Below are experts of layer 3 (counted from 0) of a mixture-of-experts language model. Rows are named gate (a neuron's input weights, with its number), up (a neuron's input weights, with its number) and show model dimensions 0-127. Each number is 128 + 24 x the weight over its row's rms, rounded and kept within 0 to 255. Numbers have three digits each.
Before each expert's rows: "gets" lists some tokens that make up at least twice as much of what it gets as of all text; "comes after" lists some tokens at least twice as common just before its tokens as in all text. This comes from a sample of Wikipedia text that the model never trained on. Tokens count by the router's weight.

# expert 104
gets: " a", " the", " an", " first", " one", " his"
comes after: " of", " in", " is", " as", " with", " was"
gate0:100120179116128117149142152154093176187107104103127124124166132164141103147126109109125114153128146133147121126124145081136157142142115130140144157161126130164150091106117137133120155085134100095138142131152184109125132107118100171116096099145173126114137092117141100161157166124147117111094118141162108131182167161145141147162141089139128107111143097139129134137083119109101123099161
up0:138142144118111097118117141109138156127126127141119108113152145105123169144178127134097106168177133142119160133145067127127157126154185166126089140130117108122127159085142181133111153103122140116101137166115142181125116138167109115100131107111116129153130154125102091152116123077118176132092126118153149129114150112102109151144089080112171096150115110164152153126108111118101108106130
gate1:143083138138127097119120163149114089103168124137131109113136113095139137126150179112129132121069126121122158146091082177114120113074123143152082112109090113124068127113122116157125117117108099132138105086136158124150085109152140155136138110154124132111156159116126140138093131124103130102141109117129084088123137091131118176169109104136164105110154137120103134108129116160164147168147
up1:119094140119140131158148139148150092104082105105154106111140113117161135148172153130124091107097121141074139137085074082115144119118095130129091131089118141128140120114119119148144121177097112120087144114122136123143134126084134151133159133135147154121172114095092145136118116115110189143136105109136114113140146092092124146139089104132086136166149135178122128107110117149145104188113
gate2:101103112105090143116140128144122161143140097079154102149159138086128102134128126103135121082113110084139165139148137105124085119126136171148065130126126133144081175127123075147181125112107092139124141110159120134140112094106111142118119168120103148136148123119126145101127113115084135134152110166112128084132153095130142108100084121073115126148161132112108113138079121113121142159132
up2:151162192116121160122155135150120071150139168116201101169155137151115153146133153140153131105112184131140125094144125123139131086120129131111146146160161145139092134145151139111138129145141148123075142121156097135123109139151125095132116097175107139092173163148124133167104166131156146164136151116144145148134135108116167138096110132129089128112126085119107132138141102123119147121101
gate3:112077151126135098160098124146138121129159156139163157127143150104143185159149142131128147146136137124079149107154134116105116131104075171108101105164114121177108125094132128134175107145124091117095132133102114119113116113077139128088127124154141119128151131144090123160122114141104097134161175125116094156171130118082096133151137088114143147148173144116120137146094081144112130114123
up3:146127074151118142142113145134128138124148101136157142103138124101187158123138174128113148105142175124114144134145078114128113114157104167169100115133133157158134146121103126094156144104114122138107158164153133128157155119118112112110133109150141162086190091136101117109145093170114135137138159127108078106130145109116109080144134124092092095144147145111116105154099100166139145105163
gate4:138110154095167126165191112109125132129146107160098139128149113149131158166116145122126144144151120178119148149095110149162135138107117117118091117146142116123144100119097142136126131102151126144114115126117187095148135129115162119117133133095103128153143130195095101161108083168110134122116103092128120111082140156139123167152143124150159118121150123159163171112093132139177095098095
up4:154127125095115091103132107109151138136112086093153107160104087137121149104112146121141123101165132142118163139125092108146114111096167139144103152114118104114080125112103141084088169147146113076154125140103124093108139125122138154115153096156110147118163127103156173134136108141147167104141076142173151109138099136124115117120091154135162111100105143165125161094134176136109093137131
gate5:116076069129133096171146127091099141126142113103162080122136156113118096098129131096151147092122134134130122156156112161133126155146146190149073122181092163111116135145138104129164180114146123123120138114107142111148145121145136125140161129145105126119137127132139108099145093153118109149150156159087113128144101138103125124118112159085139135142123085159131129108110173147124183128147
up5:159119141134107122135128145135098165158189160136128143092148129095119112118120149184119118118097159151103120201112193140144112144129119102146132090150090104080158103125121147135119158109099117143133141151110138144105158132140114093101100116106084147156126104145105170120166127132064140150177141113115119130129141154156140110112112097093133151135115141105124154163144139129125121127141
gate6:107121141128136133132114105127138129120088152108089126095081172132098153148152095109111130162076135142090130121179116101172086132123134117153153105148157130107141121114152138109164147161131125118140149171085121123105146124142164115125151157111134115130098177140131138116134110169129128090184149123162120130114075116175132163116154121088103101133153144116126152149129147100119110137180
up6:115171122126138124173142126144101136137164123129118172149119106119118131102147136157094152110180114160123130171116130132087175083128143157130143137105075111135159147130101141102092138066107153181138099149157150170131131107125114118127126136121101153107166138137108139101111119098109169101085151131115158133147134095129128164118104118132096131109088135147107091107110115119118075125111
gate7:151145129081085116130157128117140103115156083130160094147123124193119134136133095088106161133148093105136142126168133101154098135131125116125114117121132138119154124140105179128161153111107122142095170134108134144120107090102122093104101142107123144198131100135155083127089158103120079125126160121171166141176129134131125129127128123137105110115144120116192125151115118137139135158103
up7:157146160146121126115145161138132100139125135150145117110132121126150069153096153149141135134130132090137113113137127202092107095138106154113145068099162109106104119105115169129089133122128172178143104125145134129098133143142084094175134122095122135151098151101110108146105163156143096155121161107106115128171100123151132135111135109143164081089101146104116115130108153124152124142127

# expert 87
gets: " D", " d", " G", " g", " F", "D"
comes after: " |", "-", "==", "===", ";", ":"
gate0:105128140149093166135107134143118158161155138153093114109150128086132139119117146130126138119154155160148127138151179086155115150108140120176118168120119098089101093138126168133124090137167115150116132171149155149134139126167132102136106163169101127125131143132117117111138128133109140131135124084121110135146114111111144106106172117114102107094148133081109134072144082080136167146187
up0:132117142126185131143153123114106114085116156095130109128122149135167103094152112151153094124088141129091087102112127194122193145140099101107138117104127144156116117103151149113139172110097146109147100122096115119123086132108127124102136110127139137135159099113168142153159141171137096134087111140103143133094115084125100164141102123144148141126128100149118131152103175151108112115090
gate1:143109125122125149076153141122110142117119158127154106101121164127144133078171109131108114119143097136136161129137152128148104128136145149143110121111125086136160094078125131127109116103111109117120128120094167127131140132123094111121121177135141136113141121132071065115145124147092107168102176097110113153110142146125123119136161136134099111095103055145115116151068099148178092137134
up1:110180144134089107164156119108111121144124112122116180095160108139084102114127122134107127143118152166099121137101124132119127115117162114121120106141087140148132151161145120104115131146160110108172078139143115130145140109075136117125151135136141127136099158158151171105099134106141174101113115139114146091096119134113099131151146098140168116160158174141117165120192107156087151111093
gate2:116126141120110163172161107129096116102141148117137106156125126115169094088169129131181109123132113118134099139135149160111122128139157136103129169098126143133164124109114088115142133176124132106152076174134142155179121090128102153124119144122154159151169096172096143137112094123111147146122090116160136167131144108098142126121163148146143141099151122176111103142128147167094102153111
up2:126135150159106129137122164150172140105138099149199156164134160132117152084151110125115112127129157109126101151143160118084111109153133100120099138168137135102139116122144116117153133146099153126149140151106108101091141140127124139148135159184137152156166114127130158097145142107114158167211124140182144129144115150129127120128127145095101161104149089139126123092129139108126093165118
gate3:104107102139111118102129134133166117098148158159112092098088156111210124103120119131136105137127137123144112106153103172134097132162125117146079142094143120146131082125142109145142134155103113156117169146096187098102123144133130151098081095100150158128138131141116107141108124151137124120138136110138074127181142104108167114148124138126179140090105125122122093130104121162130147111113
up3:155094125129114108138164101174106102133110142092074133124113146129151114126115098139127162184121101128125122135147141140153141147136114156135138079140159110157158146124124078070044103118147109160117108150143118121161141187121133104100175153113118118096163122120125141163147119146106090108125124120108123134137103097154105111140146093149138098154129120127126131159127110148116119088114
gate4:117093150106153112130144104109077150137122107117140150118109163118143093154129098171128110153157153137127151099153161156166110157117141125133140171095103116174122137135137128162112097148100160160139126103094152092138133156108130115092158158113153109192148150129121134158082126150103085137125132106128105141126079084099152181130136174113126141129128136108130143133131128144164131171121
up4:149108185103151163085147097159093130101097140100134105108111117111189108166139131167133095159151117150151136143160151126133110153133136157120136137118113081118118137153144110114116124151133120136100122096078134108154108154137097137152137132146155155141156101131080107118125144128133070164157130108134124135131088071157132156166096138143093167113124137142141099134144102137126158132093
gate5:140121119112123106117140128141100100107139121099112112093123163067153124116105108158144128149102127143113131114106169123152101154104118114147116121145146114135119144137123080133128137118104116185093097074129133075140119118135157143138081153131123130131151181120110119155130110113116161093131082117158132122118104099096181171158134105152169109130145130090107150099099112117078136180144
up5:131122122163135121111128144124131153129111164120134189142148100168093126146142109112148110098142110147106108133150114109137183097122166143111171151158101127093090092114124149140083124171150115103170142164138123179148134158124158146111152116147101096093093076130136147111118118133128132131114152162108137166147133183171083105104122139108091140111116132150135121119105119120160135102127
gate6:109106137107102099175112139105096098146200169167128109129129111144148122105142124158098152108110144119119176135153160117135122121108131117162131137129164125164115178114130105075147180145126117123117126103152114159124115092158102132093151141109143158108093116179128160114153116129153099114098132144119091100152107141117133116141140137151140129118158156165109135167124105178130110108092
up6:124139124121184164116131137183124149131131101131125113127099101112171127106128094136129134126099129108139101172107095134149106078139101130119166144141120153114109091072175133119099091148161151101119105108117135128126117188087088131131127127156106109099178144117115100153122153140145130151155106137107117148154133170150118170162143097145132144137110088126104168107143119087133142101133
gate7:122105120152129143060143168181133125102091129110157119098124182099121128162138112172125113151161097127132175126116173137167117124153147134129106103079108122105103131096163145148147139099114117114115164125096127116118109142129143129143105100075142113096138141117145083137120119159124123109191128151140136112117122120141144144123112144135086151155120108103121131137089157163098110160089
up7:134101144157118116126151128118113099148119162156093169120141162153144140117123070125097128097162156141123121134178096132138161130115119164090117147138070141133146097103123118120135105129164139122150082147162126144135135157141168162115192105130139134126131144143128141108130093114121093088139125097110160128188126118106151130160178108138118111160101170141078156124109114142127127118108

# expert 4
gets: " the", " The", "ian", "The", " other", " American"
comes after: " of", " in", " the", " to", " for", ","
gate0:121106076157130135128152105110151128100154145130135108152143172116155101106138118147111079115073129078125152106144125133092131128164099097128114127081148122110111105091125106121110118125103160065094122148079155126135136118109116140153109125136146122135140110109105117112130102114155133139119102151078128106132142153085178149139150150150160140143108113109124145073142138146174104171100
up0:094133148135106135135116153106158131126139183128155098133129150132112082105136128137132104124087124108126112095147095134137127112161127115123136138084102111119096125117174088114125146138070135130128161178103148167080113114093117120136113118145100119144139152111120101132085103103146185146147126142078168121124162130078153085155124132163170132174154116131129148126157161154127123150130
gate1:115146107110133110119147116131132122098146087109138143125176125141159145150162144096081175112107165144132136104137132168120109152183120106133119160134107093127148124103142114159119138144109123124109089104135105170160111156137101109123104122064088155125176115149117127112117126120111106159152106119134129145128127098129152119093081102149167130131118151143147145171093155183086090133113
up1:143132107171139170124153132143126101137155132155087150077119151158113114113106100130130113140122148142139104103118119108108094180122160121130124089156124129138099146161141141161142097073133110130130146127143111087150127099151130121162130133113115150148096090141093124122193180090151160164140114132069139113122095077138085112133186122117117111127118092135154128121139144117125125116122
gate2:134143128144127141152158107139136118138094075115142081085099135113179103117140155180127156151159150124142130141123114133161114133137133160110097105132150151135120126095163166132096088121145133097142148128098183129122132109100158122154152153146106176140136112103103135154130165108116147160106139103175100141147148144100111097128133138158130118147092119115135162096111168101132167164078
up2:127118193132138110133102121143147102141153142159142160140108190149084153136111152079145124128137105154124125084159153124171141115128148151105138132122126122119100132148116136107121143141155117160099097142092093175140112125180145123133147120127119126100110109140139103106173140136052102170121188150116124160101146145118141119113123111114138105090138123123103127107117108124142110069121
gate3:131146107117156111143147120132102181119077123088132148160130135119150115083106175115079112139110130106102116185148099108147102143150103140132129115084106141129083133089125122117085108116145123112115095149151143083113101088075116169147145130130122099141125155097137105099127141117187151075135096136107119089135093151125129139122098124104122150120102117126141156109126108153138141153123
up3:105150140080163133167118129144112129154137114126122148145155132166118177153149106099107140135087101163128122136112144132147141162101103097173110104114166126109129103152137097096111142120156108145141173102147099124129142156094109135114142093103123171117117076174122127160136102151108135123178162128149097153144149099137120143126137122112149124109184118113141106129145169112112097068117
gate4:142104118142144101135115140175113101117082103114121118128148158144113122119148090123101183172156117111114128099130132089097129129168161110115126135113100140127098129067187107138123137143119100150072156079112149127123099165108134120149114173125133121137105127125133139161137160109163159134150114135154127161163087142112129101108079145150122111153119136165138160138082100131092130128116
up4:155112127152142132151145127058137154169099113165144134131131132151100146124131112130142121118157144107146149132125124148159126136166171124092112168159140129117156077102139129145109128133148204094104114090137138150100128123183140121123170115075119150124114149127136151133124141118164136120102103114140154119148132110125142183147124131105149139142147147160153181144119136072104128171157
gate5:179159128125137082109138146133137135145071132092158107135181159112115101100144141136129127127147106149122154155141142134143090120108126141109147130130125173112143138141096129111153119125072158114106121140110123150182124077115134151121099079161148166105167156137153125138107187114144134118107163098157119149112135167122119113114122104171105129168129103129148117143092120102146106161094
up5:151167108098116163100126107109129127144099125111108115157149149091139079095119153141164141127102120110143131122130129133142079126113153142119170149089113152109148158126091106108100149138097140122141120144105145197155143084108097171124110130116124128122126093145136167128093159143157156105094146115100092139111152104112085123109168102140123132182126146156133122144134105149150179127091
gate6:112091150113144123125138110118129107098107132166127130109168137154138126125164130111113141112131110148139086106175142118159110137114127086171103136102103130139134101111122112181116119107162135114188114140132165115112133120070101126144117136135114140078125113169140084136155112096097128068136086137147132179137102094140126090147152156097161102138149113161142136122096170147111132132103
up6:112121116102119103101117134139073112194134167087144137163094080112120139111077142125106125129128135123141158153112110163113115142145129167116128124111117122117147131152143128125138104111098146109076174101149129135105116169179149117099129087094138126153109116108139145146071143162130129135100136081099107137147140125134147121093151099200148115127109135105129128148147095138122137147161
gate7:163101135113132120154129151138114120095121127109141139128142144113120079168132138080091093092127124135098120083127117117140102135144071136107123151140125161135134155147111123109088118107148172115112134069095166118138140122101156178185117159105151136110120154166117115096150167106135139109109125097112109094146173111099128084126164168115154121144120146115153137104099102098132145122139
up7:123120137133171135153144103139112130138064152101130085080134144125120124134121106120132138094157074138135127107157077160142106140137152123133134163109180145142127117130142082092141112090161140131122184100113179122164165124111113134136115110096134146099130110130145141118157134120174151150126097170085123117147123085130165143115135141082174098127118114123137113120126150131117142088106

# expert 39
gets: " S", "S", " M", " W", " P", " N"
comes after: ".", "-", " (", " |", " \"", ":"
gate0:107107081162113142151109160139141128108147171143139160149113148129083142091118141104135114119134122163105116109117164154125150132105092139081145101183126138133156111134122159118129096120168115134095135137130137122123127144133133131081120128162128112108199104146113103108089110104114135135150172145112144092119116126090118124087140107130086151164134119172150125135066088153097137090118
up0:115156103164095145126110149150143148118137175128117148087109140148116154108102153123122133134126169133134128149145167143144123128113097162123152099155126087132124075163136135134118080153148138152092128132099147132157145187118092143109117142134113147163158115139143153078131102130146114188118158134115151090115116138101157099156118140126098186136104155165171127146088135132093137102126
gate1:153106112134092109162115089118140124157114111159114122171159145180126151151102151108110111139130100141147142144129105123137151162112132123116112155147150096116131161107140142056140100154109145154097114131132101154123108134175161113154151132115142134139117069113159217140124146165136147118138130150152131178115126132116113103106143159122143111107147099096135137144119138157144158152083
up1:131126160132106161106171132165139131134151130135103170090151122114111095116124119105135136155125099144099162090155166102112117125126132134137126117125100119138124105161129172162150167120134192137135127103114163136106146117100092139103148101129108088076128154157135109072147134089127128101183139122117133105144127077102149143103177089094126109133116163112122120108146131089139102106135
gate2:168146127135098085125170135128109111148182131114128100115101120198122101147109104130136131112100128101116159110111091166159095116171167131126098121164120153156163122132137138132149171164120122089127107134156118142116101100172125123131129135156084145132162128160102154135133113130136120169158167130120135182129127081130111147153114096092127136121127165121096109137131111169102142132100
up2:130100108140167084132159162129120131162130104117116126123105118138114141169153155145135154072165107100157146094159154132114149118143087111111120130083121153050120128112134109148098085147116127126144112110099111096131093147150100102119181124129138125100095137123142155120144127063159116177155116147138123139102116174142141113128136157140149118126162123142133097109085151124108112146116
gate3:145147107174110152146134100161132159131128109181105125106129136147110155137141095150136158121147106100082160075100090108137113115108121097120113155157121133167179142124084141102120153133121114095119150130146162125111098099128148129130116109128116110103117107116070144106152156109109154163156137154127163129108114122127136124186118098122122146137100173165085155111125132094095150167121
up3:151147094123149138144169095132153116121138132175138157160113136152122167136153148114113142104128110166115169154141129173097149145093114149134157122154142140149114141137101150118117133113125124129135145130099115154134103156155184160119141140090125089117132129156080189103143089149086156138106133130143175135081163097128129120114135179100143114124106165101130167137092087108127126122113
gate4:128136084149129137147142110134147143138150140136184092145113207129119149100101105139094146126149106116104142146131134123127120124140093156130116138137116102150097116109134123148148073111087133099104095064104179135096127110124126134158110157135112113141134090141129117110142099134129138137133175119145197104156118133088165120110140147120108163137132166088139124137123091104161109140170
up4:092119127150124153112129167086157113131106113187139122164121117114073124099132135096131095101148137129126182130112151152116162139125148144153091122137147078081122115159141142165112064099125163147143136105183147102111128148165101132142126136112121119077121107130118099134114098107132099111138170138133142106137125125107126115114141179124124118094117163114189139108126128135149129125160
gate5:138138156139166099116126101152150081116128091138133116120126160091098141097066181172120112118135109124128116160153139113183134122127134138129121102167123124118089118153132134118157105113130124149084151171108099119121104117188137127127079153089099172157154154156117127098150140146140137157117164133123156159162122102106122122163139176124123169116128124085130132118119114107122096132117
up5:161150171175148091119155161134149099093108107109123139109128130098135143114072128204113131137129139127090137114137094086168125111118122109111114107154095108143106131159106156188134121093115135138132118166101108098131098142153098142170078158148098159123174139136084143144131158132124135164102144119127165166137117119132117119181124141121128146137127147103156111120123119144133128123122
gate6:109154170129159112144112158138151132136110107137069115176147156126087114117122101132143159129149144130141145132105148103143130152120128148070098107142093107155140121170132121142108099140115113102140112131126128155113092172116147160134133155101088131108147172122130150151130120103117135133145142050151113119113160090118152140167156136109159133169111166114176172126131106132100115165109
up6:136112145134137126118098112129107102121122132138138142133109129176126158128104090167122135133130133180114107084133127119099147137139153117106117157182122123170118109153107087113116132175095097099095118134104161125127077126179114136110155139115125114132150147161149147198155148143160120141121126093133128144145185085090131118131110095158178120123148111096120123114124144103117072154137
gate7:121122130156129118097138142134116128144117107124154103164116114140105140166123110112116105104129116124134156058180128061092125135124122181137135143162113128134137110137104148129119103117132144166157125158149143073148134114085109104133128126089073108088157173135134138087123143121105092154087122150107139129114108128114109118141115184123140104133141158092115155095157098104087136136150
up7:139104102072119166148099126120140175106110124109095126171137145109097123134127150131127115150139134173109146156101168175161113154133132109102117099100144117096126132119153112129105166116144116091135131130091097141091169156094139142110105120143164071107114117121104146129097121119140146101167189099122085130140155117165123152111122130124110120118095132139154116158132132160194135118133

# expert 76
gets: " C", " S", " T", " D", " F", " M"
comes after: " the", ",", " of", " The", " (", " in"
gate0:112146153147085134153163148151118143128103160118077136118144152137169135127094136120133140134136165163133130112128149118159147144123133132130132140164092135121113134101164084132128140141117091148097113152118114149115126122094160160146070136104168109147114147125111108153098091106072091122142091123133110106156149116135139138173125160124135090113133183141124112112107056160134178110130
up0:099125150083078157097123132116122132114108147127128126126119108077146112127158167162155130090128123152119149169126102128159096123136125141158142139121120143102137107099112096139081149104159134114135125147093180173116172129092129123125113069170094138093124108088114156142170121131107108136128157147106079118120199143156137137137123155139150135114100126139125142153156134106163132140120
gate1:152111106115113114115120151118056133146134117075132151139150141133114119135140092115138089112161128130095128100154132160125145151092141122160107109127126126130181108096122105122118116122130141123126110146122134168158167159163157132119180096133144149126169094133169081107153095109117134122137119118130090138145129134128125093107139169062107099106135177166161125099095100130147137098101
up1:082100172120149129138138110150117154100111119119084162123095109146157156104100143154107112143170135099122133081115115127130130167156102107097149114132104112127133124152144199146112108122149147110102079148154143149177137160107129125142121095108118125107143148117103101133138136126096117136139170130108096131079086133139120113111146110135128110179160116095119121138131183082115156116162
gate2:119125136113123130101103115084131094095076146127155086174110144155079132155102134154112125108137179173148145132147106174097123171152160137120120131140105153117148121083104076125111120138140141111118087165101152133154111150127119106142122105133130140117104124153132131120195162111147129140182148121142138153110138115166134146141139142180141152140133093142126126150157153136109158155103
up2:088133139112101123103102140143108098102111170128103139125129111101128133138147135123172110094151115126088109103119124122135116131117101154110133138186114149153124093141117156101153071123182128112138123146156090158121147153127129106118110120142140138147154104120133144171172142171133149150162140166138164157135128100090123103122201143131143145164096119095081152161132100138097155115129
gate3:139134091078138131093114139141105125113135133161153148132112161132149100116124140111125094166130133084097122193172141121133074111138136100136115160103123101111128119140092161136120136123082105138116078108162145114123122093092154139157110095149116125136136148114133090148111177084118125149096102159155120150136108134101143101125106144143145142128090122098157094120119099079126138178106
up3:133104136144150132132155128191125141121111119117097141124098136091091086163132126134149101170153081121138124176155144118136080149121135125146167141074103132123117110146105140084067144158107090137117102136105107101139150135143113065139149087136118146107117135094161133099137138149098104112127118067138103118129129114139113146131087152105123127149127186117131131112135109103128125155108
gate4:147119089161072096128139145123093111160128154122123085148136156158134123121136149125171174111128142138118138108151127154144152110122071101123106124131144149141165093134153144128111120124141090117140115122173137167153101111167149133095135142136121130124170140161161122123136140132128163118131164150171142160107158121133160153159149107132092106121117135149126180100087092157089116103073
up4:151072124106125093124116088115097090121138108110100125081087126115135137079121163141112117139164152116092109135099103149151112143110143153099091087149100148127166113102114135133143124114118145094104104093137151128174117167128169128130137086130136153149164135142119111152164139111178145146081124159085111116094085137124124117128093115118103137162141104121123146112115114095087145113126
gate5:127154126100133097140110178133111133072150147101104147137141112095093162121153137117148068157162169129143139124121151131142143135125145114119145129179117107160137079066155127159111125118137150141119113128158082157155120151117163189164142163110155173149127099141109116122089134135117122114124113117175117140124159136077134116130154152124102151111118110119123143136123150124155171145151
up5:093126159089147131100133149124116153113104138186156139106103136163110137158105098138101142132097128140122145102126096163131148084157142131106106114057098158123111149107093139142133137118156110123177142136087180107117135135105133110145080149142147083153116146099132149137128147098136139108165121123134120169115128158173156093099110101134171121152136117138113109115119076118105110113126
gate6:117108139139162104137172100126150101133117102139142118125110122133178135134200158115122095146159163096146150168122156164158103144163131126138121086113150120132096163115150151129123141155115087124101135092164109117126107078125126131138120120108119172138138114132136124171144104109112124135180118125143128099112121120100120131108080113126079145112187140116152129166121128143085182145117
up6:125146174148130125139130137136153130171128118154162118097117146167114133110129099164143144151140166090119143062165133167181100135132145112143138109140163178152166127140146145104134153189132134139111120134126116146092128093139154136126174143117130123106148161132123092134167134136163119177141140133123152141143090119102199117105128106128125113128112122120099162159114152160097151138133
gate7:135154125108100132101147136156114112138174137130135131124126104115146145128115122108133114113126189095141114146112119134085128115097103145123115122173078079134164108138110085191122101071164140173121134084135144146141137152104117121126156094122117138117151122098121129138130151085116137111107134114135128106140108162135106083157172183137146126118122133135156089127119076189139134139149
up7:117141123145150156106136125117126111150117124117158136186119120110124095112138119137162118132162127164111151153115146133161123144114132154187186137118159144125145081141144149143110124155128162102115124170164125121078121142118132121109128118133108105126120127127095093112154116190111132123110143188157112166195152099140150133130137134129074105107117169121115103153127189098114136147129

# expert 110
gets: " the", " The", "The", " his", " that", " its"
comes after: " of", " in", ".", " to", " for", ","
gate0:164168185145104069144137123144101086111120142122106154131099167104130124163180159124137116192087170103126118142114083162137161146123118133154167169120118116132125101084124112138096140134115152151153099114106129115150146131119144106155120134108145106146135144083108129131137136133098063130127096155125157135125148131158129132176160123093161130119156129126137130116120140132108153131157
up0:137107098160177148121091152151146147122146142115125138114130086142119141154130118118120116139096103105092154099168136117097091115127153118155167115097139145140148137124138106117144107098162104172113152145137133169136127118146181162170097133128126079126116157109139101140117142176121174093144128170145118128121157087148149130128104137093082107164101161148060131126123119134117139127110
gate1:134131086126124090158117165167123121135167063180108143083155103117115145121167129115131132148141121122109099144104160135097148099110108102145093164135118125109098127161126128108143122175146079169137114142124152131102138098137126158125082153121147108125146102129135115143065145130108142120126138120122093083145135123114110153110095127105094104069137127151141145163083130151112108132143
up1:140175152110092125088170116148120148145115148128127118136125106140129057143159108155166182135152092123124112154151143136100125109169178167098135134115121143128156143134137126151112147118115134147144104137096106100100159132108114158154141107136143123135099144151176140141184109111100084122122077108154169160114112125134154143149095130169110111186125121135128110101141138128112158131118
gate2:146118141122121182106192135087146094110160135110101156117088127131127108138083123133109141100149133130129129108126115126137177139148127152122113162143111110161127111078109137170102105137119114083119100083112140135125122128107190147130155116131133099112163098118087123109132136156120100153121082159087099136100113118127118120142146168154157088139119176165128113140074131143140125143141
up2:154163141156139100115115147132131132162132116107112124135132139131166197127155110160156140147133149149108149128165148104135128136139096102100156071173133093133104119173104117164128132121151116110110179122097101110110166133121160153132089131087090113107133112141124107151170150123108097108158098107153101152150190123141131160129139105133115121121179130161133165114143100146151119135147
gate3:108136149147157120122117131157121113098109091132131130152129094144105126087124091098161086127120096085155154118086070104123091153137153108154109117129127143109145119074135165120101138140094090108126114098120128129144100157090119169140130133121126099107143117126171153113127087127135150112138091127177175105123128114080150111130087169162141112139147118143170138147115169116109143138154
up3:116124127156138145130118120113172133126108099111106123118106127156101117081146111092122099132150121115105136148168098085173121169111125098114160134147103118144162129095140178138150118087102095087115147121139122185131117102118134132165134129119106111078144125126131094152136126121132129114117094098143133111112138153100145092152135155142118126141128100102221142115123180094142132097162
gate4:064083149137137162186098142110113096136140120101170112119158138135129098133094121095170158124144095126121115128124146113118115151137103130130085114106138152122140103113105138136137098118128096084146153138079154099113144101166125106093154169080130125136131118090137117126151109099164117134139156122095127164167151158124121099129144151105165154146115083105119159120128086116095119109137
up4:143143115112126121091158140126132132152096172126083103133079095098125170157163132190110085149122136114116128149129115116142125094151160137110141125135102110122138117117133123137136142180137131137110078117123078137153129136105101198149131115183121145119134139133095111123138126137105097158149100121154110093103135125111093166135098089163151136112165174128144086135154154121140149144118
gate5:137135162120164091135107156139095135081134125096123160141153150175090086139153130154166143069135137129138111127141101121153146143105121064131148120095132179100116119081087127148130146087134110107119107125153126151143109120130111158139155169086136099099121147141163141132157151110157116110134112112124135164077104105140119136120113114097128113126121083152119157155086123158130138132153
up5:126122104155131145149145132149156135192156105157131073122113130154115178135106128101125124166098152146126140119151120161082151108147106152106143102132126080112110123149144139091084122140147164149147144179042146129111192108121128067129102106126139122137131087127106116160108124111131068119118133130130160134134159126143154119123131147137129128154136149148102120127144130115131121136109
gate6:150140126106137103122075144092115139109153111133159147161147137113091073116131123139119069171135108163085110118108105119111153101150149112117151143105137141152105147158146075099147106154153135130132169115122133142120100116120124165127148095114172160105122114177155119130139157089126134124147150163092107095146120148120135177100162119118111090131114148148141086142098108089135142118100
up6:180159112159135158128162114110142119148122099187108103133123124116120159139123082118097099136152127084135142151115117057137085128144081113143120122127124127122148129141106143127112103101162135163133102156094112140139137155096131125174110139130128143166163094085062113120141127156132142137130096101153122097123174146135119157125125130163136122107167163127151158169134133107129159115142
gate7:181166103102125138168117145125139119129122136115131128062106146127109101121155123119083151139130124184122163139151106151138097121103138150140141113155119105121147113114155090133124150107143166138143140134129157137166183097134146141118157149112143160075144162108145118110128105099126101136119198139104100134092149170126148109167122148093127114177115087129155132121090114134129138130095
up7:088146133173144129142180130139100146090105111099116135171111107140132122111131120102126115127081100129145101101126128122127106145184134126108130133093167169163110112173111156114126113141105126121094138114136085109165094143095148172143109091171147083158124148120151133119094119185145149104121106108132135155170096096143131134116131128139097097121125152107123096083159141118099125132101